{
  "n_layer": 10,
  "experts_per_token": 6,
  "d_expert": 32,
  "balance_loss": 0.00656,
  "lr_router": 0.00226,
  "vocab_size": 4096,
  "tie_embeddings": false,
  "beta1": 0.95,
  "batch_tokens": 131072,
  "steps": 3923
}
Below are experts of layer 7 (counted from 0) of a mixture-of-experts language model. Rows are named router (the router's row for the expert), gate (a neuron's input weights, with its number), up (a neuron's input weights, with its number) and show model dimensions 0-127. Each number is 128 + 24 x the weight over its row's rms, rounded and kept within 0 to 255. Numbers have three digits each.
Before each expert's rows: "comes after" lists some tokens at least twice as common just before its tokens as in all text. This comes from a sample of Wikipedia text that the model never trained on. Tokens count by the router's weight.

# expert 110
comes after: " (", " |", " the", " of", ":", " at"
router:128155110121097145145138120148067169120148143095115137107167100129102109128091082133168113173110116150138113091161137139136132111103108098123115151105130096161136121129120107124091147116124139103137177126115113130120087186110141133148083105090131108180123111127151150085130126117114123144112162082124101148150106140152116104144132081131111159094095153139175124119112115146113157091141
gate0:163168114092120129134130145112104138098167153099079152131152154146102143131174161140146169132111116129128136124148158129153072104095103116133134133129132127141159115136120115091142132134126137148160140171124106121137119148093123146112068102115120124138166103087164081090147169163127138135163120149144080158122116098155072103109087095144126118105105127133141097140164126118108145113121
up0:119124062118118150120153104164092145132098130149073149128153123149119170103140116135149136138162127141164165065154122149107081108083108149123144134121144144112126116103097140157162130125112138138158149152130137117127107138107135136101085098123141089140130124095146130105165140120170115142099106081094131155157105123115106132119146132168123166122116087112151081107132154164142146151094
gate1:090116148141119103102120122110138113187163143121127151114130101113107145143095176133098115155113135143144137160128151118109119154114129118131186112129167188135125138115094182123139146143171169118107084070153108088138128159145171116102138107132145125124141107111150085144105127140103149111151150116098110099097117162121140123115110129176108114116132098093130139171168115125119129151159
up1:075108144149135098114100111124130156126153106150134131121138118125106139132107189136121119173145160136119109124114168113108062175117115142112155122136173188127096126126106157126134146159134117129112107094161127107141134143126180097097150103118125145139151128131129127161096106152095143128101102112118093110142188134127129159139111125179113103137150102118143140162156110124112174174150
gate2:116109167103128075119091144170121146144134126127165088127116103091134179133119113171122153150147107098145094116140118125124139130111121170140124136087145138153103123153142117132093162124101095107148123152125180137119127147106108141136105114125186164110127105135117099128137180117163155125133106108112161170159114152138107136129104138139101145094120121131163166134173130190147114147171
up2:122126149112116100134096178181106148151153104113173099146135097100115192148113120173112157110140138119161097133121149144128113117133125146152140150117172141130107100141166117170075165123107109088175126159129166143134135150146118125126089138142118162105118109161109132120097141131157144146138116103132162102163134146127114141156107150150125118123125119130154178125181133179142114157135
gate3:156112123174128085141119150123130135108143112136106098128130119153134154076141127131150118104172130172138107114124123084132145169146126143153137139112121113155138130115114133133134149086175184120089155162085211173136157118125140174156154140104154105174129131150177149132126105167141127106072164153139116133113158114144125099121134126137135147132115134117134117102144150144115101107132
up3:122109145083114154122166077110145130121150163126145123151111135141137145164108121110132141147127129124117156141125117152147113077168166092121115148103139140118057112164105114141126116148084087137141121122135085152130101078117129123122117120162143101121122107099082166150126110132104163136168115152118121136169131146111136185145136128134178110131170086102136115137112119117102179153124
gate4:133122077165085128139163133119102114087109162118169148117116106089121117134158137125129139167129122126157177097148137131069142126102149131077110091137083124134097151122100111147124129095131128089135147146112123115149113161115136151099069178094106104140107155105149147113122132126129141113123186105160102163099127109111095127150139121105149163104141095122136113095125134133106161118125
up4:128180166096146141134088104144145171124138139135100121146150127144141125151127150105142102098161125164154136163113125125153121160097061140152136142120137066151097119122070100142138156150134150143094120121109144148113124130120135154119108112126159170151125116138166145162120138143153117106139118204120132155129070140123133136147153103109138165153108121150154118123126147144102170092114
gate5:098166121154164097147098090098129162132160124133166139112111139128132109096120160151113120105156153139130107154129133110129126169120126110135103142145191090132133086123139109119121105155140117119132125112098129131136146152165126134161156149112161155158099136084098172102101159129114125149147122079110136109169125107201120110141084132140128103125130167078110118092118122146091108106147
up5:103160118188146096147100092083118187156144148150127138110148124110136121112129149135107102123180172134099119144110150111085117158121152107141102129135177092130142093132118126136087128140123129111158152099119111145122133132168124120152152184101166148170106134111137159099099163138126150173148124099114134108150147102170093121135115124115121148131101153084117103117140109147103151112144
gate6:140151139084109128121132086096134160107103111127128129135184143164123139100126108104108114138125133152130107106142101137167146131167102140161132139161150119119117128146165089115086157150146156073169155124123110153104124143122123178140139095127123159135120160125133153106085152156110131139116096103164163069127152125148165169111104141114181162119147110171145132142148140112118118093120
up6:147150152105123142141110092127112140113116119091108102095176166098126109122102130129140116147106118134101125113150085136121131180181090103161119119139112121122143140151156138128100133163117096109156176134134120131115132162095115169109146125109090136148135143120100110120098138148112132171103142130154124091123169147150143162116132109109168144182151140172149170155147120146054147118119
gate7:139135152133146094127129099143177150157108186122148122124124142128138122089127110108143101127075116166125097120100151111121128113156091128091108104107085141152135110117081149100127103109125155107125149127104100118134138174103138126139144102142131122183161080184102100150131095126139109114114107093116120107183134111140102174155133111131125111132073099128106147124089118149148164123118
up7:115129159141117067131104109170171157127074114117137072111138125123148158105135116154124107111089116159160085147084096118149134126116123106111129154116128124142110113118094124098134123110131133123138152115106133118116131165150163108110156166143170128158090132161063104160120084107139117137124095131119140110161127140132121156136153116156132152174083121086102136099105103134119161107145

# expert 121
comes after: ",", " is", " was", " as", "),", " became"
router:109121153126161103140119152067096093111164106164073140136163120172160160140127134097128134120114089124155132159104092128104104134103136115110108110110155115163114149138108119102064121083125139151135128170092171130139117138102104080163174145116131106105116130147131130096098116124115131152095133135150092157097159155114125116125153102140124112105135120098169117126091118147128133133097
gate0:108132112111127123143134141102129170099156153125147137099119093125100144089141140077165143107136124124159102114132130144126111098059173097140101149112101151143148116153102092134116159140119157144122121135106142120126153188142105150114156139104159111104125126137134125110106153115116121160118068129126083130125135145076133097122112110105154167151107114087094136125141142122208133155117
up0:130117102144152140143135095091115125141110061159108124130145141119114140102141149159145101143109140163147136075153150121143139138154092152089129126132149116162157160153159140136163071096133118149118157165116138163121088136087109141122050115130099155151122081162131157145147124128096120108140137122135160139112126094153119120121146122154078075145138120140126098126139145101139116159120
gate1:100135179113096151121115096152126096156121138084120108154119109108142161132137114130135141130131092105144137101075155138096129170119084128121178082186117161131157133145172092116147146132128145130123108116164120114111128143130111147143103096105150135110113104086077121122130154140105137145142145130072157108112107118144126153133116125102103098139156151184085126098142133088110148106134
up1:097104131130127109114153100181104141157149183152065128143138135117158157142141119137162146140129112125131116099106158133102130130137151113125154074125161142156080143151162139122116140137136189146130121140115168098113141140150136115148089136086146063137152105107115139131108119126159135126092147096108146099117130126119156103141130146075128139136137100121108143101099091128084147145175
gate2:165090087105141120136110155140149094094124150140132100100170117119139148132140082093136147136102120173145119178113135138089100102151147124165142157158110116133099155095111090117116114096132143117118140150167152126125137139130093143151139117100101097122078158132140133173112118128166095093120139111144116141101144123158124074130077130188126135076145100153117153116130115130134121129156
up2:115155144159105133114167132122120142178151109113091165126097130098090093101090148138127132073138137110129112080148103118135176145136072119100138102106130121123168146135156161123115155171142117125147143082094092129145138112118113120121113147138136112120154135091116119097141148143131160114130138109107122087129080141094161171128136161050157131132108118128156132127127143118106108132103
gate3:112132116126116134117149122123151149166107186115131136145130116190099158178147130104076159100155177100136100150077097114157099163111116096103135130108144094139141123162081123116124160116118140159112079103142136130107129141113140118122095123152111118103177129161109104127173151153151112136177113163118119137136154119159092170115137089133136103117129160112098116140118129131126122122131
up3:128119136110172130164069088159121106116123132130132145110121085119157162099105135135163129171146122153146164149138107129118094086174117162143126132107118138136122113109102095118150135148096116123150141132149146174135136164127144128105132133143179148119095129124145106159082130136180123117129115141112128088105144135166165126099149122182125140109165082128080159096119143177134137150122
gate4:150111141149138122138139125122096177154120153096104140140099134153136110161132125162169145154085085103116143125093131148086131111114155104138120169140134118138151139125108163132105124144127139122097135124111112104098116111106108093144149077137145065158089144148163135157126119174093127145093132158136106147135110125115181121151155120153129125167149182111170120144127127193108111121142
up4:172101111148156144124154144103141110146121065123098105115118174107152109159130179139125114122094130137085158121115123126125146129122183124120125092172151109133177091151104126121112105143116151122119129135117114065120148087099138081096141103163150118146126143116137114165119104209129132116126129141164105149119155134126114101124125140162139086139141140115128100161142145142118110098141
gate5:119175106157120144121115128123140105129147141141112149136132125133088105143186140113134133085102093135181053091136097133106104155116104153119151135146091167137148098106121114143117106129125124141147114132128127161147121195102134147102146126110104152105181101120144149107147147096143103095125113160099132135148088097118105130130109089135097151118132120164113117086126099110169117165120
up5:143104168102116123100169140100087095169135123139123099086128147099106114135120142121102087153151123129153150129184147139102135133089081082146122093156097143159140129131109155117142127138115151134124135100138108122122169101143138105165138114120138141127134102125124116112144134167161109143125193091142142086107140141150084144142117128128138100103124121101147165117110139143162046120109
gate6:119113125146128120194140113089068098142139121134127122111120108141117136108082106127122145105107168144171129104193143140162116151162136133117112136164119152124118138076169136123133114165110116151116149112116129109145111112099124112144137117132136111133140183110128139101147092134115100153215130124145139166147134137157101080133119114102121140125162150140112124139100127102085157164148
up6:130149178181153122139113185110084099146139146122135133120109150123126090152125149158120173099089153177136129143154146101126137095158126123117152123149096143067132178109091141130136099103112111109132113106140128100152131096160072106162146129136137126118121164116116119114127116101129117123157145135082146143151136088095133123120118150103145148152151136165129153123153115064101141108130
gate7:119131113138137112108118151115107108114143100165137128145151165158154132109121144106096137099121189128136106090110124183138147125110125161125155146123094114115143185128130151118095145079116136139109062169118161136116148123116092117135162149085126185101114137154078135104130148144132132110094126132136105132111126129115113115136161148095124096111080108089180147122113121085120114159121
up7:112132092143129119107087118109121125105135094136142133148155167141149133155107122121127114131127187139148083086081116152129136107111115187132130154111160108127151152104106111155109152083110117127138082170104148160123134145128094133080152138108121198099111161149067168118153149112137120126131123154125138141118119131113130188124149138079126148144106123085160119112146123120127133139120

# expert 159
comes after: " the", " of", " is", " most", " was", " one"
router:149158182136129117106140166113146064123185070158118154121126130139126124095140133084110113121112126155165184127089072125151113104135126136123110119115149146138120130129143157130100144145138119153119150114147142186112147142112115116150150112138105174106072126109108148111132128117148127144115135131140072138108118157106141136169098122098159100073142136103134160134102126118098130115114
gate0:152158156131102118131072140143119104069121154116142126115145148167078138160128122151193129111127099144144126133070139127133128139150117152111118157128106128121160119123118096100111103097139096151116156152117149108134116171134173122130145143149133114112099132137104161098154135113122106175100165134120161112098154176117087150150141141178129119138139159159100144134140099077123122145153
up0:124124123101145163119116117178141083133134124150109147156148104120108157140138161142142129156169095151106181085095152112067119102149114162149104124107138134123115123174137095130108161099140074135117127140133145164156107108155143128128121168134127131131126145100096121130172137083186101126098158135099126135103094169126127141153131175116129115134122107153155144102084132116115120133160
gate1:133130155115150101150154148107126122154135148108124164142131081117096118104126101111138147138150123144180165135158111121094160167144093121112120125074116096128187154108112146148164133130144107168121149102106097136203128150140074116164132134122143147108115160139135120112140132134126114167091140128083081138166115117150149154147116145139122100134122142141176108143099157106113119106104
up1:141122129107131123112180142126101115137103098107124156164071095133160138105105110098146119154158134081114110138124115143094163132119084179158122132090174107134163126102135163136141150157155087132137151085104142159162117100117074135104140082128130138114137159135149157142101116149166110158112119151135085146150163127157136142143134160113141118136143156113170110147091140118111112114130
gate2:111138139118130097147113145094122093167120134147115149171114108155122141141116140105130123137098127153154133129122101135104098142118132147129157174120153138091137145134075113115150134111158115136140134151144149084128129166126124162126120080119175134119148122066158113109101084180157130201152154129120112139138124140118143126136154135109143113119143078123126085142117143061118155156181
up2:138160143116153129117139162124143104151137137139139136156100140114137095148151171124103113125138145120143168149155139156140184133162139111116138119132105155119146133172118122152109105154149129142131124081131154115155103067113124197131148107132136128130111147130108062148138161118158110155141164153084099124110138124151209095144133145103155165109143111134153153142147121109087110144142
gate3:118127112119101157121114107078080096143149124161130104144087135140117101110143156124048099133147128161114131123187134152111094140080145097141098127132107144143169123134134169116134094124130145126138131099141128167140135142136090100127127135123100102146096097097126137136123125133105151151128139113179155147099128136185135097113154109155126114103119145109098173175105148157122115164112
up3:127154156133075112087109110101065107104166106109136114154079175098165113109109136104114137158153153122062152132153112140138134101104165094141095102151114151105149176087125147118131115106109140112119127121148127143129127127117153142112136125104130091148140146109104153121119101132103141110123145119191153123100169150178123116139135145132157121105131155088095141140125149110108149152128
gate4:133122107148095125126145135139117135139141146134070112092112078161131156134111140169186115089131124093131128154133112113167122116128160160133133123097163132166129181192112116121135121105122139132130122112143118149134128104162160087179140144101107139123100146124115097086113089113115140116168115148126132106093078151131136101159146161184121107121100107160114146094139128147103152116132
up4:099111103105053179099121160119151116154104151104135143124130106111118114137088159124141092152138121078129167137146123157131121113156168146123159070168140167132114142117144082160165107162129153102137071123184118110125112110110126162146154135139156149097082142142135115149114120120113081129139127111136136122116151158123135124106120132128123099140121132143131122156133097155120176145108
gate5:167093116095118109106113130141151133151135110133153129085116128146081108122134118121131146108111111109115138109127134177114121114079117078133148152073189115094132136178103118121105155136132164108126097129150093113143171117131145187115116109103094105120133117145157121096172122136086097106132129153122121129141113118148048076134105147160158138104115116112114113145134118121130125129148
up5:134080124106108073150109120125153115176119140132159141101085115126098140110113150105130160110105109133145139101110135162131162099079146078141143138125153106099125129133120120099089161114128174145138105124131098139142124124098124174126146114080078120127133143110146137077151125105132103117116150160139100148141072145147085077164105134139158131081110124099102130132102132111135099127123
gate6:095136127121136122112149100141119138160124113106187145109166142110103143136124177134149141183163076126128144139081158116121113132111089125108093104151114118105115136123092072147112120107134136124126131162167150114144126138144120193105164137176122124139167102127117128167148147125101127132068206119127137135092118131116136173125136155116122132122137142100147153118143112128119151108145
up6:146160122122099131105122142109128141092108103154128168110112126138147136143132111131140136110161144116117129120119130144166109107078144138118141060149119100107150143140135120128094157066132147127095147135112156107136111122135155129151126181127149147129123110101076103088106103105113157131108148136167121121103086151127101152168164118176135180108166167115146090091130143155147081122155
gate7:120131163146166121149127162146155119129135136161139131166109112138162085098174116115114109132089089168149121119132088137095116114151113126133131101105146145140135163156128130143141117112149103140124149115151097159083125086138150151155114117176108172124143148167170136164137115155143144146148139145078108157134114136147125169107150162127104122107076112137176161100122158154115131080144
up7:128119126143096104110096155132120132116107118072122149122148135100061138120114101160099140146084165098105147134118125111152160148102160127159119114132099118099152103087119119097117178171138136111133102092114137139141137093130121151112169098126170119116147090111116101150134134127154157128134136110189128159134150103169086088081135110124141101112161163098130152134138116135103107139108